Below are experts of layer 2 (counted from 0) of a mixture-of-experts language model. Rows are named router (the router's row for the expert), down (a neuron's output weights, with its number) and show model dimensions 0-255. Each number is 500 + 50 x the weight over its row's rms, rounded and kept within 0 to 999. Numbers have three digits each.
Before each expert's rows: a language model's description of what the expert responds to; "comes before" lists some tokens at least twice as common just after its tokens as in all text. This comes from a sample of Wikipedia text that the model never trained on. Tokens count by the router's weight.

# expert 46
Past-tense action verbs. Past-tense verbs and -ed/-ing endings after a subject or auxiliary, such as won, received, released, regained, recalled.
comes before: " the", " by", " in", " to", " a", " on"
router:505580359334602609591462465424499620528489533509552534466502523547514531518412474560493505613570433474462525473496520558497501536521443508483476541453583481456464486578479570586525495541549465472529500441479504487591551506434533433458496521514425480394495398535532540496545525506432574568488389514485430569498490463480462495503425510452469504431521517505528464550524461451466451452536595419442596572535520537392516459513553559512414516511445537546470472480532537451553504400539524531520449517476493480526533489461528486559469546552551498526540488398441511547532469513517478482546474443429578459558589602481426472520494536455605485496500442583495608541496555583500548440516556463477521497519456527500511472499500497517497540489471445572386629458450510458537459486550501
down1:512474410501506500487513576515502506565523502506523417503579550426530444525506558459463424557507539581507490513451473543493500453431459484507492493447578452499498604530496467499473516510502473607471613489551566565533467449505498438511524430442509500662593516535499482505480621507506445509524575495497460472414507482530663463495504515621438499528528526414455498498474493532367513525495608499545427508475543497523500556418521390520606567457544448518496483494570413394545408603442465503564502498501421474652538463434560486508490465570495449510506531522537526437497501502418518500540566503480476437551634398529488510502514528449474537492506437605489531501452562471495480538520573511497499487491499536491528442666493496501522559469507543500525493490511421501436579459519495

# expert 19
Commas and place names. Commas after places, dates and numbers, country and state names such as England, Wales, India, and the piece if in significance.
comes before: " and", " he", " the", "-", " which", " but"
router:487610487370600564551529468384482580583516581470549533510480455535612509482478448551516531527507446522491506483486474600406535480521453456673495436496500488466578514586503466541560544448539482504480440517447396505493441520445533448572498566523498498450468463482468523442450441519485490651536491558517430466508513535502489534472468483441572512564497476387497505496469479390524423541568422503466518530625581514440547516543531546502525484501511481495541516544463457496557534470469516551479485457500511516499555482456549507532466541601523577499539364496460367397469514604478402518495553533496492497508521498453455487470453545462539493557542501538508542525519580600507608433501511552542508527451404414475530484477563519485449570462503490501501520414501464588500608506512487
down0:449518495509517396498561656448522506608547496473533406428499538542478491535449532610537509418455488497500503524496448490505520511528463386566499623434504575499438457514508550554487475406519468491440440499532585431498486542524504380484500375519530463340481399506442393464478640475501454417509490389423580558464419477575513439395578502501525507522491517420483535586598399564496511578522502440485500600508487504497583472524520451512490375493567485498567501506516510490558535546497535501540474488515586512460405413491475500510508501508516550519499489513512490494509500493509450564483394495563486491499452542540617481473539546482540501540512574468519508495489454500373508475490578517516502491494504495476483493491509467541457580449577493435506451549524490524581528485513481

# expert 31
Digits in numbers. Single digits and number pieces inside figures, decimals and money amounts in tables and statistics, such as 33.6, 56.6%.
comes before: " |", "-", " |\n", "%", ")", " ("
router:575581463350589625630547443435471554516473524462602468480455443445543498448553431565484640521494474469482485493480540490422520589499544374520537482488595508459509471572508470657608477534610437455541439512560473523544490469523532449477411451458455434498544515456491556488512465573385531565547374481524500489550515521391533474536536498519559490524474480473539543525418461520502533471491564561483537518559545415432552527513539472481482538547460525545513442508453488470479544481529466445574421536485493514521538503449467467560450527534541513558495454391504452468452446501451528575518425585416536438505524536511426493556523507537591501548556483543527558466502525466619541388528494466508504506470477435481458538464522524504558491506491520469509482560414493511548465538540454
down0:470477453520425503497429483489495515500470498431458507509490467569453551562501499458384500530540509499462551541501464502445481528546462465447479570505494501439517577465471558508479500511517495506478591592573532473416501422514572449500518506436447502489500426505501468549511509465518490525611543445322498497502483465482397498441484504500498519424449450500433437601578608484472463432501452445549521403500512521438476476555483503407511492541512505439391545420475580493501523476571503535557545484493448508518514421523466501575501500509503612575444447545521492501515492489607453543614566457564553494538471602455499571495466452560383496508489490499545483508503441472505539636520503527442432554583487447481499456538601447533472455462553418483493464560612455499544503604497301

# expert 48
Digits and temporal conjunctions. Digit pairs inside numbers in vote tallies and tables, like 96, 12, 00, and clause-opening After, before, while, until.
comes before: "0", ".", " |", "%", " |\n", "9"
router:495591430393647595582487463459443574473462481579496461500478417492541461415457476552611525493534537511443460490495497572501413457465474430573506551487497483420500561517433470574578524508616472436530463510541556460516465471540579469455467492594405433525458452473423478448460496549479505543516398421536502534509577484490462462434530472531437510449530516473600472467440453474563420496556531553451615527484511495403448597557454482522474452487508527500502466467539496505563501452533497483469463455503539552539533459494453490492479571544492447510564473417520479472503438601459434441526626522484553495523489458541488517517501521460578454504533506590493559422568475524473595344510491481558481460504450357534563481531536479441453478538402541529402535447498518486492515524508535
down0:501604481553524438507426504527475487312503501448533531436513462504498517497492496504499538519487560484500421510490546481518513424510562593575501520530566560510496448405502491500530423499485528500578529497476554500499585555509454620523418449406519545619512526498481501445501516359507486496508474473502502539491506448501614501500434498612486507415442499512428546502490496562541510472596479629508454530489536477501528554571364431409507653513459442499503443475368467492545451526602515469491497563561498497541399502444534506500475499470458498481496481517502512597523408538554489509470498577507491479492437490509485572449588532508540480498500507501463422488479512424558420498546511487481504513464576481408427575551443500521529362445600479548375533504494544506534564501541501

# expert 30
Mid-word pieces, table pipes. Word-internal pieces inside names and words, such as ob, ex, ae, g, plus pipes that begin table rows.
comes before: " ", "el", "al", "ing", "le", " as"
router:415493451397581502544503529388493563568484598536554503549508417547532500475451428577556520541568578446440538478474483578469442477567486488545448518553530487451545475538508483596636449445531494502495439487422422465511375504505561500469477518477451521398411489546518537472546463498456528669494473506555398562457605542507510545534463505481540529504491462501540492503515459455511492471650472493418487434453500451450509503479464540488501436499557586522487438552533450489438533464498557453516467446457604539592541460535512448559560489512579427562494515446505465428402508552458432479549470527487548495438407557482457532430470457454543452523528496525538567414561573539495577433594501527497511535560483431494436516533489559475490503585526474525408483433533496524526561553428506
down0:437500473509519496500461436603485481515483500488442563479424506539498468535511534466526535638495461387529513437548500557501494468495488618536480496471498572499495533397525468426432452470553488435475496517413494499488514461577520555520467525445492472501479494486577658491420451496443570515472533595454492528547574391543589492500573527488549501404454443438468556480501498535475495502525470560488499553526524602478518491455500509507499461535447378509543453598507497470507319510545521439541512497530612520489463513652540497561461478488533509525541552579499504482526434486390558460494662504516528559456516499437599569426635508424465448515465494514448494504461502499397559478513421551552497511499482565468503501491513446535453579466432497498524494501499539505587595504474442

# expert 41
Year endings. Last two digits of years after 18, 19 or 20, as in 1816, (1932–2021), 2012, 1990s.
comes before: "–", ",", " |", ")\n", ")", "\n"
router:470556414325637560657433501436436599557538562478573487509506501557593442415479460594537576515586512508551518445508535498475476572552469483527456515567486539427510511520534505574539435494553479513577443481480462431530565536472478438475477540495436483493417421439385476480463494613466460532473492489516424520494616393453445477491520502480477494577517601453497522468467410434514433430569471510454575538505565487461554559560521440490441509531606514473526451524490487519497531536516509449485405526434534429504516499452546501555433475606530458518495450504481517451525581517448431534532527498523546457551457496443436497523469566475476531461553496569568490466500504560420477417516559431461513502507509521453483535553457454459417536442431489489453584490465568502555559518498481
down1:506454514496572509497543535528510528438503500523521487436497621542534521533530484496495601398470516604441502515514499514517526395603541438492459483482464503511435610532542447505452511426495508425528508547511551485502468549402482493606513486576465433428434584428498604422574508454505557566426475502498501462454525515504623488479393513601503616366515364337521493570508499526438484515445498454486504416498522524488526582584542502419518476451472454526488494505596507574569506514504505496560546462527567500531563534427500504471617504467378498484497494435510461503470472569498506494501505512484559473512444499533499477493409515563514553493512621506418432525376530491505519506499529502389506533442525490534532507541476505501513504400525495557548586560418495476453504487482447

# expert 5
Clause links, table row ends. Row-ending pipes before a line break in Wikipedia tables, plus clause-linking words like which, where, but, however, there.
comes before: "|", "-", " he", " they", " it", " she"
router:482601479379543614610495529404445593583479625475568442523496509466497518492475502591589554518509469471356490528496380562428460552522457510571444476501491576498488529543518520678552448477520439529475442515500476487521471544411489451546455544501426548431496510452486439522438410519473468548496476506559508477485504556468487548509498549464477495482504513431515556487420445488433428482478456475471520602557475539448467565518492566512422450497567555551551473554485473432534556465490490499482429477515575519508550451498476534551519428604567460513504397418555437424500581619453538518488518509465568505444535490535491502514502560500535452496502503609515515507543591537484491409581511466468409477555482421425464518557591545471430519490453473524448452552519550507539458512475507
down0:473458511452466507517372383515510488489618498518500459499467502507571429493442565470490439584416501516392492494493454559461566514422467600460475479454496502426488505584500497446518408486516499462449498502492520550513616530501500532489420511464518402522502503578530541575530430517542458494498514553527531500583501531438474464579455485505493548494500449455433513458608556520492504514499552441501502437502502511483534419495500452489489527508506419507571544522554445531484501521478384561548528476528458459502479510520490485487522502502412500460491496362688481524520479491378431516495426523440463465500488481519442554437649643637548505576599505528566463518402545502534527528505495497611496515509501504499483543578367484469500598452517514579537457445497485468431498580470465

# expert 37
Column headers and possessives. Table column headers and stat labels such as Result, Silver, Apps, Votes, plus possessives their and its, and census figures.
comes before: " |", " |\n", ":", ";", " Total", " medal"
router:517560465386589532612579432339438533561493516531596485499451489501470498463531512567523516503561423459503444529506441505483503559534453388598487534493531466413512522567505470601447510463547493472545422525448512443557498491494477460531475545521462471532484489469475517402406481626464545557506500505529431523507515505462448502463513576555498472527514466428607495507496512415508475496535491571340517551513486571500611465527510609532533483545541538576472464474530537453530501409431529450574531516450500407486521492500549469513374471570464574447508435435518463439447524536584504428440485550447527519532537549530482471562596594467489489490511527572508570498574547491566501422524492526412503527557356411501516498542520472496481522439477500597477492502550554520551511521449470
down1:449513552543430501559509471545525464462566573552506478499414465484518499540504355518501503498490511468501532562546409573503577512497526482481596531528484540495448528507454411521560546533494505545513481510492503445550546549487469505524500581534467501444499496516500403383509483545475365501480511444466526505462462509501493480426401578575481506421500444493489473371530575532400581498434532542492502517497489513480502529515496564505504571501508470511539502570496503609546560520485452402549505563556461547383580457506500532451551505487523501556500406499513514609456654463527500423525466498496589510544464559502443674624505544466507421419586570556525515495507422477493500548411439489504507554500517546506491450434472520507505500336480467505389559503493553512445485503612486

# expert 36
Preposition in, Latinate prefixes. The preposition in, also on and at, and opening pieces of Latinate words like comm, adv, prov, con, inv.
comes before: " the", " ", " a", " his", "ation", " order"
router:468615487424675584594528432360460558457462537489488538481500451490522464511524458563533583489467452480428509433521449557360490507473458468543494517480590472571517502509436528717624550569514558510494457558466423544555447495440497470550521531611440508447570532471499501511425415512477517572475492460446519501515522471474493504500487579500458462536568484471564578443479378430413506498534445535475577465525461523448499465472475568473484444553557540494561463508443528519498479461483509477435484482538548548450505417513551494488488488563536493572425445440485475522422501535475465453522519445507599464496442507469475479492472548531582530523543469519523591479509562518476582431537518510466480489557401414461526521558442507497545519545463509486451560507468531514488639447496519
down0:500414433499501499506510599456437504524440482509479500413490566543507481516430436493499524468412514476406589440517522581528383510506540508438453485488512530455569516485423405451557478583496523496474548501498498485461548442493510447500506472389354498552505403487445444481586559523494493425479484507434518508473529487534468480504486505440519471486592460562387449367593501527528530571508544507537499565498518501454385476621501552500536491526499473403485430561438492420590523492449418497507348476522471479589580510487478490503537505509546478463510496492410500460452401513543500576442558409520512502493501618487512457497469502469531500443489487484586585547483469493452496508503496396550501504351591566549496535499506500558558508531507505394494502450423429451500391493511510

# expert 35
Small numbers in tables. Standalone numbers like 4, 12, 16, 22, 46 in tables, scores, dates and counts, plus spelled numbers like Four.
comes before: " |", ".", ",", "–", ";", "th"
router:494617382361740498646498444438478585457448510516496488506451497478571559490449441572515468534631494501442464408470542507473523456513472454553452517447500519368525528517489507647621530492622442452516457490488539485531481527516488494528444489608500480473534518511507470450523467528506545592506454544529423536502496475477540453490474550552500465503572531464479495534466476522500393479553460556515594531542468508449537517532487547448470510512490499550482483527500493547542544487501526467441410412459510532567541499503505486515495479540503466553527466460548418407473544528496458515566517519467626443437505481560473505517520482461517429507485547591460557451572463534547595390583528458540509498530486390519457465539496532475539480501420511476452488523499498536491508476434399
down0:495481546503426536456576597483497654526501459509438538481501506479493499504463510584597499542498611493592571486463444638492432453482485506565502533543519526524588525478529548510476410636498466372532367514471549504554525499476544564511574528486485499493500473498513470500538472512498497531470519415515451569481466488451487527443472595416409467506497555488542562410545492501534579450519455488512521588475500523487543489610493618500502431500366449533482491501402534498523470451513500498502531502486539509502503516487570484675459515479535428512508568468461487508482545492552526482451503470476569502531427434485517530482414501475458596503432472371528515497491512594486504587493372488423476484552370494516585486534509527522521608531506495545487516524501510521540583483385481

# expert 23
Line breaks in lists. Line breaks ending list items, headings and table rows, such as after Ice Cube, === Food preferences ===, or General information.
comes before: "-", "|", "The", "===", "In", " also"
router:489561482311655497682530507472506553542441519438476498470481374504474510447496392600624549536599491464420476448506492539505523569528489519601507482445555587481456543525427458632495472545514480497489488507479468446518517563462500481532512523503467440417475466509464521399529512563474507621574455453554511483515558517515425530493492485469503514575541476449509556443456441440505446489486469425479514525511505431496524554434506565511507534576524571523506449508457502402494525399512505487485461478505531485531628469433539505474449393597541479495486330536454478469465497509514570504490476425514527474463403490533497494540500595573508485510579499543452522461513512560490484447563526480435413512519510514480474543491562515422475540507481542550450518495508590528512485546521541
down0:501550491445519503475419660562462491497398512480499501424560497494508429501450498483445498557586516501467497572574556504468506492517501500508549500509529538504482496431458496478455512500439493498448509443573494446495520493574606494461535578500475556487493546452425613490511490466477449607507493470497561461483455481507507536500562439531477483537451569411494387448458502434508507493512515394440533499502496531509415506507438444470513608431504662513482490616408475536443560473501511496559473501443489456522547461574455483582519454451588548510583484498501557497530458565501481487453374495472500461506390566579571491497513494609646500569515459497545588478455419522509385385465549553477493545572547500399472442491640492509500502493514553572479529516457529411456469523482488

# expert 10
Table pipes, month names. Line-initial table pipes in stat tables, month names after "in/on/until" (May, June), and "end" in "Amendment".
comes before: " ", " of", "ment", " Total", " Party", " Preceded"
router:433598448382530574589465523362483579545442563542563479503487485480518510458475394554502490445476509549561487472404519502601505499559402471502510509521462577455565512511440528604616508560537578525493471512436551461537531508424551470535484471498488569440543437481502485469488443493502491611506471459518530566502475454489432547524477526482488512527579488472532512495493465475519529467541493481408580514505573478497581471532521517478505514497540474545563459524507456526459489433468530465485372524486498483540571494552556500591511448610445391500524330461506414422401506469444403536475525553503496517464489558552452478478417511465478519534456465586478610415590552542539641456566570516455505491539484485547536543531496561406405544498445583511493497454484503533469512444516492
down0:599509500539470503500472480573431470507574529528509494563484502478501489477508501520532587565433415536471403532489460508583499486471518509538505488495505506525501579526546423505565565562502517474448491557576546532492488566377599417406586433528498499495548484475599552502597538494554448501421548431554562510507400498469471529480459565651503570492535564533499500429411475571479611478542474506505463499487509531497526493455459540462513495512507421469561479620492495586503496514580470573426532499555536485501497455489506495465489498503550504513414496577516659478504500502503503378562568589539640501546470476416535480492494552488494480667431558588472469417499520498411520470501462544499492489518502510547563492514391509482547413519483480490499503509426507626491500521390516

# expert 42
Sentence-ending periods. Periods and quote-periods that end sentences, plus verb-stem pieces like favor, reach, gain inside words.
comes before: " The", " In", " He", "==", " It", " This"
router:498602432364579528628503462424501619507472527511550526473489470525553507448480375604516464481559462493478526505456542516459466537482445405516499480507571533494476597504395536567551480501545475469444422488497505563500433454468575439474448523504482500375497454554519531438508467517473498590532485460494525485522539536472543535483511562539398571519502496454461458508507454412515407499585520507429539531546489426501512482488552533417595447455542513533528457536517405511494442454494577543593440511491593533546662563441536518521523502514529414577531518444455408449437466597471479542456506495524583464521546479528482480445486523514562440591466450562513530480569548478479515408518544444506427499461343439497485505521533433465484570484450556466527532442540467565552492490452486
down1:552507518480472618704362508498497514465462602459498533543495502497434404458448490405509506586490482503427519600500501547580616462496509518478501474427522585497493557558403500482522506449484420484427548499586428538444510502488509505349499587486588509518521542603541490486589414501472500517493500500464519399539500548499482527555414506500505546451543534557337485484501475512488558415447531432574480469485496457509417517400501528545439539481541479506495492434513494485542485483497514536515513477554474506452501483522410423434476535545489450539508487583458584494537547498427492505504447502521512455496511463436500505499542488484497436540508495506571503455508454476511529523526501462551550504559566395412570488446622349564521491470511497455466565497513496630495499532538484

# expert 26
Countries and nationalities. Country, nation and demonym words: America, Mexico, American, British, United States, U.S., England, India, including abbreviations in tables like AUS, PA.
comes before: ",", " |", " States", "\n", ".", " and"
router:419610381386614553619467493395454518538529555524534517512475479451498456538509463562544537530571563466403533505453419563474452527503507475561474469494522484503572569511502420596578447532610453519514490570478463482474536471528501471476551530503398468426464474487453477510480455591470510594393446564521455486405543491461466471464510476541548566477580508489506525542521439472610434442514482570472586472533481503481579541495571559518472435524484513571491475560453467470588529453455472468486438487472467489555580597515527459485503416606490561492563354448534432469421515513471458573539531550513558441501478536474481515511494560541509541497572448572506523536531611529607512526527496436507463484534481351487530498523502467485430531495472469532431553445466502518560529523544453
down0:376515471500443498505497515473587596493503442522525523400489534437603421505450458506514482435411538500458490500478472511525516498514452395603535522523500601477520355491557483628485437487474498493521423439470433506387525501624480447501434506543453499452498562469473552499507497492468525578601485358490472498482497506401544504499510443384623520483501484455516409495482447512498495456499573496509494474566504550544505593599502499517436498530489520407490506501571528463520555500499497582497548501439510471493541585526523520481501503538471491499472501477412488546508511507511476567476479501500495507505494537502461500514484497416507593492521567466562511531495439525513507310579518476464503535541444515398609540447529464505308593492521504557576537487469528523537532539500394

# expert 25
Line and paragraph breaks. Line breaks and paragraph breaks closing table rows, list items, headings and sentences, often right after ), |, or a period.
comes before: "|", "-", "==", "===", "The", "In"
router:512507349365673636711480450484460519513503506499533456494450480508448529498439405566515563530548451486442499466429534575417511571508500512585423542536560607604534512517460539690513463526537478517476470522522493447492444536472520451537464495483469459429525506482430496456442482480496500587540530497502459533444590496460431476502526539516479498511509483483529477567463464449460436496456484412491496565603422516489506522441528556483496486517561549474543528592562500467480532447532487496517412472453522500525608471523470528480505444565506439506462420495426470508414568513485494539482544477527532496447481531564483536485442539501538520548553423598444565544556513547478509338536518430426466469454467450470487466552513495484467572465459510522540523493495533514497516542501465
down0:410495625503441490363531531549499578536503501499526496531501445512504548504618553520475500422460479485490414509601509513584489497518492503537464474465497433402512514406494467422505496521378571491534498500486504483463599503483500493427494490532443473528464503461465497501507414546544380411495497574512362466521485348478509533497454480493508488519515502499515511516488474498493511470615523704393496501501489481498500502690532537489467456488512442560470497564388508467542488559502521498465532529497539534425509588534501513514492667432499594501508524497528499357496488497404494436515502515497567501468499472496527507469534508499597440476533497510511485496581510395464497595525485501490505528513510499467527601454452438518510473581514499514486511501606535442521535497439429

# expert 45
Sentence-ending punctuation. Full stops ending sentences and references, plus ")." "?" "!" and ellipses, and decimal points in times like 2:58.86.
comes before: " The", " He", " In", " It", " This", " She"
router:513554438388577590629479476443551543471497582567550529478472475483540537508489418590548552513570463473506477521476465483458539481500487505490520479508529567452531530505505544592523434577572461463465416503523427545546507475508521426477471505674444457439415413525467565523510507503414562591423492502503487458518440526395482452508501492500435560549458509435472480422433460478423499543579537623473530521564495529437522534524476435406495477447504530564444422586446499509528487487465604455549473516395567465508575523453565467518436487595536431493449510514448395466531533525517462557495552557476666439541484544531436478479452534539522458521489479549464544478566487461455552523465595482537494540430393427477500538536537511537524569505517515510430586486458524504570454534492524
down0:446437411532467500443599511451471513497578498489501511503480497506501534629507504658520516471502571494500500477512502528501495470495487512541501499432431436498507468435548479606515496517502395492526490763443500343559476487435489488527500478545504462499557533392506528492490569559487485499482493416483444506469412405499481444359453512541603485501529496438564507629500500514504499533501499499549511508493485487512504500575500546490504508493514647502552378486579504497472538500514512498588507540491509477478506575496499494593648439493507479558453381419608504527489462470504502516505501477500506433494491512500460539498478481508501473442447473486495506501481499488501561492498500501352512456438490501499477571524501500498543514488402502413502413402450495500398502596433481

# expert 16
Commas in lists. Commas after names, places or items in running text and citations, e.g. "Gyeongju,", "cholera,", plus en dashes in route tables.
comes before: " and", " which", " but", " the", " who", " including"
router:556599465375634625621479491428484632548465510567527504483449490520558461418416504528568502495510512532467477488496444493446552549497532489545526531530524550516545571615534522547587536478611532512481524522565401473578559588437528463535515526565486475453461536502519560462497461524453479585518468470543533465458517442506474538487520565547510568550501524386446451488471496384555481467589499446416550542521504511450537558575546505474460433497600535526500393525521532454548472523539557489481365527419515526471491536462536445524454572510526588588524424459460445484453500568508447448487501444500454533512536545507432498434431537540509490476522458491535587469520551547471580404470482439467453431449464488515480605518515446571482516465427432608474538492450523522550527503504480
down0:448543504669505500502515478511510497436549473580497522485490415502469496575509479588457501514500460414512411499437436501481470554671547481479510579412501494492509509491486514652528478528494512637498375498453500549512560499500602445508473537585505490404550351445540515501508374572475504500468501465486496480464481523439418397563504465529474494474500487481675487564507493474491521526495488482576536561543532455501483501501504498493503518481512504501478476611498505579505473465590496508513594544494479470511579511489497536533466442389446340486534512513488537529518499354450494479601565500590622528513477442566478536504496480580541525455490493564529471553519409522510468475462470503511452494500512482485475445496555460440482608484504530496527473501532423528581517499482505

# expert 17
Commas. Commas and comma-bearing tokens after numbers, names or clauses, as in 46,000, Hanover, NH, and December 4, 2022,.
comes before: " and", " ", " which", "00", " but", " the"
router:538558424418629680556510449397466608509523545493560481477457459491538504440451475509551539517498537577492506479493417527389570495538475469556525508557553498535548549630483493521616512503666540477520470522568399480595510580467490507527532449551445534470513483503528491478502488490488491619514476418573493548459518525536449560430472528544527479532566567385440516468488469419530484510527448469398519550528508540389593535578544516467481442518560485500508441510480491508487486502498575505535386497463564531498519520547534522564481580575533589553495468473533407489474442500569400453498517523456479503496562566504435497407473551557538515465523449483514558439486555572479548425474529476530486438457446408512490555464537502547466510479446483562456565520502575527563500526540540
down1:590482505657516579476517413497537478591392500569514475478499447456541495500500430551453520466488503404414475528484579526489505394644447465508648538526501526476592591444520555502549498496475495562433449449504567504491491505567489518472500522430442546472501377488452501468463345498419548373499500535482496570487480438420514501437458508464520532506501501444500535423469503585500568510502474532460500545404507488591531473500503453607456507485515497520583500609455481592540504527509506507476499490512444476520567558553499508385415459418530472614526516436468614492511506492568399502543502603556514479552391457504497554524482568499538429528526510576499507494517394544539515573506520503475496457500515502491526382516558499520474479479518499482501492480486421500551489499449474

# expert 52
Table pipes, semicolons. Mid-row table pipes after values, semicolons in lists and stat lines, dashes and equals signs in formulas.
comes before: " ", " —", " —;", " +", " A", " \""
router:554620413342589543613495499408478598499460581502548526476463420508551511509474409548492447531530522478469448426569534589450476449543500405456468429558495470498443504546487554561523487496643486473598465519525427470594471455453585394441432569471515468435469466518566507494445468439453486609484488514477525484494540505445466494511520498491521502437476562493440498526463487444464416401583464487441564563451547474467590561434514396464538465558476559536475492616459546518577527433466536464497425527442522525479465532518552511505527466555481500506477452505460453421492553553496529499485480460488462445494492491437476527566502460468522501487515423510571583523536516584535568394524456471468425484498377431533436537448554543457449457490468539505528528472397523460561510491483444
down0:625500486456535519522486511469463486468553450508474513502574488562594499564479494449500440490624505439507504522534485475490437363518492502483533451487509426562360473491505543501491498511537472415651475487467485537481556497456506481588491447490497415503496522573542484546524437418510409509494478499458499514494523457513506529493560446507505502495489446500490569612463474504358439504500487493494510498501529501500497593462494436567484500509521494549489523476492496576544505515498597542506509491572550470503549496507500553492514469501487499448427415450500516508640524468440481644484502517493451505566502509485603579665467483501497411489542516534525550475454457502479492480426501582520437569507511482535470505352469524490467516496460520658590690485401437464514486507406394

# expert 33
Commas, modals, odd fragments. Commas in dates, "to" and modal verbs like should, may, could, plus word pieces such as Appro-x-imately and n-ick-named.
comes before: " ", " be", "i", "00", "el", " have"
router:432544421404569593613540445432528561561479543478500539550473442512483496450491392580606519514469478465451514459500480558475457595519449446525465500551549477481517507518452467551575471475533549523488425479451456513515395521489577401505501472474455547423501517548429505466463436582516492483536502459530459480477488499484517482504437539552553514479528509398529535566527441384505497490554502512377517488482536534461515509556511589503469416544417397438499445532486445479514524459488474498560478544483564498478586493529553536563536494575520502530520526496521548472441459470403513473528619604414538524462520463516562502468555519549453536471441411499495578440537537603631563411470553503461441487491379345516481527551455522415498554555499519514434573518553604532448443514522533
down0:503501478509487520470500507503554502466541504509475501501376532501484424417420533560525452510515527496587623449557523500470531448473548556575529468507482520506506509525508456500573507498409539511572446478495497513497418542465487535554551521457553454560552456545495490493561499503508552489419479474501531568499593495573505497508530513547570505543506492545529546424521470502428368448546462488499376469509598436539478631470487500491593527523540485574525398497620498464503537504465452525544526496499490462383488441554497444492450539575428513438458449476695499513527410482542410480503471492521573563516482435527462463593462486506571432552404507529552500469506408590533480549471491342502443479492622506535583462513422435562544499589432453491500506520425512517483486515593579

# expert 55
Vowel name endings. Vowel-final pieces ending non-English personal names, often Japanese, Indian or African, such as i, aka, ori, ini.
comes before: ",", "\n", " (", "'s", "q", " =\n\n"
router:529536491381620592603554460489498609532547548520596505531447456480549489521489404573520598492531537422446490531455485522365475550583534455534506498513529553480485529527488568641541518473495529601508443494461499490520475456500526441467476453500395510463442486491552581445393477560480498496527363565513456536425552473401466513497565507557495499532564445442503543523517513497419441509519595506427577530558566487550483601451554552491461464550536486536532388459522483476517506430469467463550419457465504581503568524429490464561529495473548518560534497437486387491539514547479575480511486526514565464484464537554489562490460445465483465461594478516475495421606528575526548500502458488503430510489458533437457550593467507473492486472405511557414533477466515595576443512514430
down0:553501462605505496493600491548515499523475560538528500495451575499500558448498410538490576506515481537435460478388495508502493549489502505458478541386536445478494494503577504501431401458511503492496498504404510497476509564531522501476395524496495544531583520482501452540661483399479579484484519500546500499479348505488478373477530571503465508497467473643548534502508465514511500440419532528501497531446443574436445493500501409539469521489449530374466492463450522501376459426442502430455527566513516411499502584533429534405453588522513481406488578509453579589489498505599479518499465503382518453489508405423497508491612504493500442477486511554545505501461479510499557491519516481521462445500446613520485300432503528518523487493486528517524467499540516546463464548487610

# expert 34
Main clause verbs. Main verbs right after a subject or "There", mostly is/was, also make, found, announced in biographies.
comes before: " a", " an", ":", "–", " to", " in"
router:517570423386660542665528452379493536547497532541484525530478561486571541450479470551556437504634456468413529484488518484474468500594445421563499514532531500421477527573514512539474465507592494490515437501542438499522528451480527426423531527563465558475477449503472492490460439554505533534514463554475472530484572443398498479518521548459505496442479524477545561552567399379485491450568468460469570540483526494507553489620582457460393460495523500444492549502509520489576511492488586423496430531440514441522557552522545474592519467601497539566507421435523469453465573503515489482448454567475576510488493550563488458471452560433530473486551474589445570463532466618437583466485554490434436495536430461508518487527486548421423416473511511448500540509492511552591515467453500
down3:443506505476555504486493387457509489486521486524612426491493541501515385540498525534530522497517475379444446578516547572377526504514499416519498483484521452532499606413577524518481497531589522537501507537454648415502470461517389406540501521442556578636504492522572603500504474521498479498492522564480469438445438447492509524492446511510501464501493462529546510491493535512503616497499458493520427512468511397429470491474510465465515441502477459607459502501571502433479477488490488472517506513538650479504521502540407505510479529508433511457539462612508494460512554535671544508479505452502438473545514439457502504548468563579500656445521487476481461500445523418559656543483482492508545450591524512474496524502499471492534470469375580443577538507448495587506516514569564

# expert 38
Possessives and past verbs. Possessive pronouns his, her, its, their, 's, and verbs or participles after was/and: made, used, took, won, given, forced.
comes before: " to", " by", " in", " as", " the", " on"
router:509593430379554519690517406429441569561565583558546494538498501498428477472469538600504531505614537401413494442480550528497500586570402490510500547504507469415474580540537551563545470526507451497531498504468387483585550476463559474477437569562438504462491369523486475427521539604447449513487421565504413520480484501460416513464477564468454501467511515535555530510479464490487462444538556411449504572552465501428481525471548573491478454462535475526559493465483559432493537379562460460510447440508537533519513527491541457526458555529486492520480468421493510528498441520520397499555517445467519495554553602503466533496528562469572456563512489484447575500491542543581536448494539535429486516536360450477498447512556520446468526499428518534436600504405508537515498443529464
down0:481519446612412513485515495502496599445489538506509353406578421476540515574465459547309492528566498407527581453498505516564491497500525523470431583502518510493555492494515495505464394512511442503486538494498522497515414535516502494444517441498483450463583478493554547617560467461544507476559475530469635460476535443500435446557500479449498495488473508518527499504431451531584509495429513539422538493432549522508503433648641499360509487500503484491456467468508491468501543462606502493492506494500504418390491459568494542453497500460474530452466483475474539503468515498533405528507400486559446479455423500437527535513503502607448451498576465486570581501478462528511468472578501512570475481530528530515534488429506526381568478532404444646509435502479484394524502562503533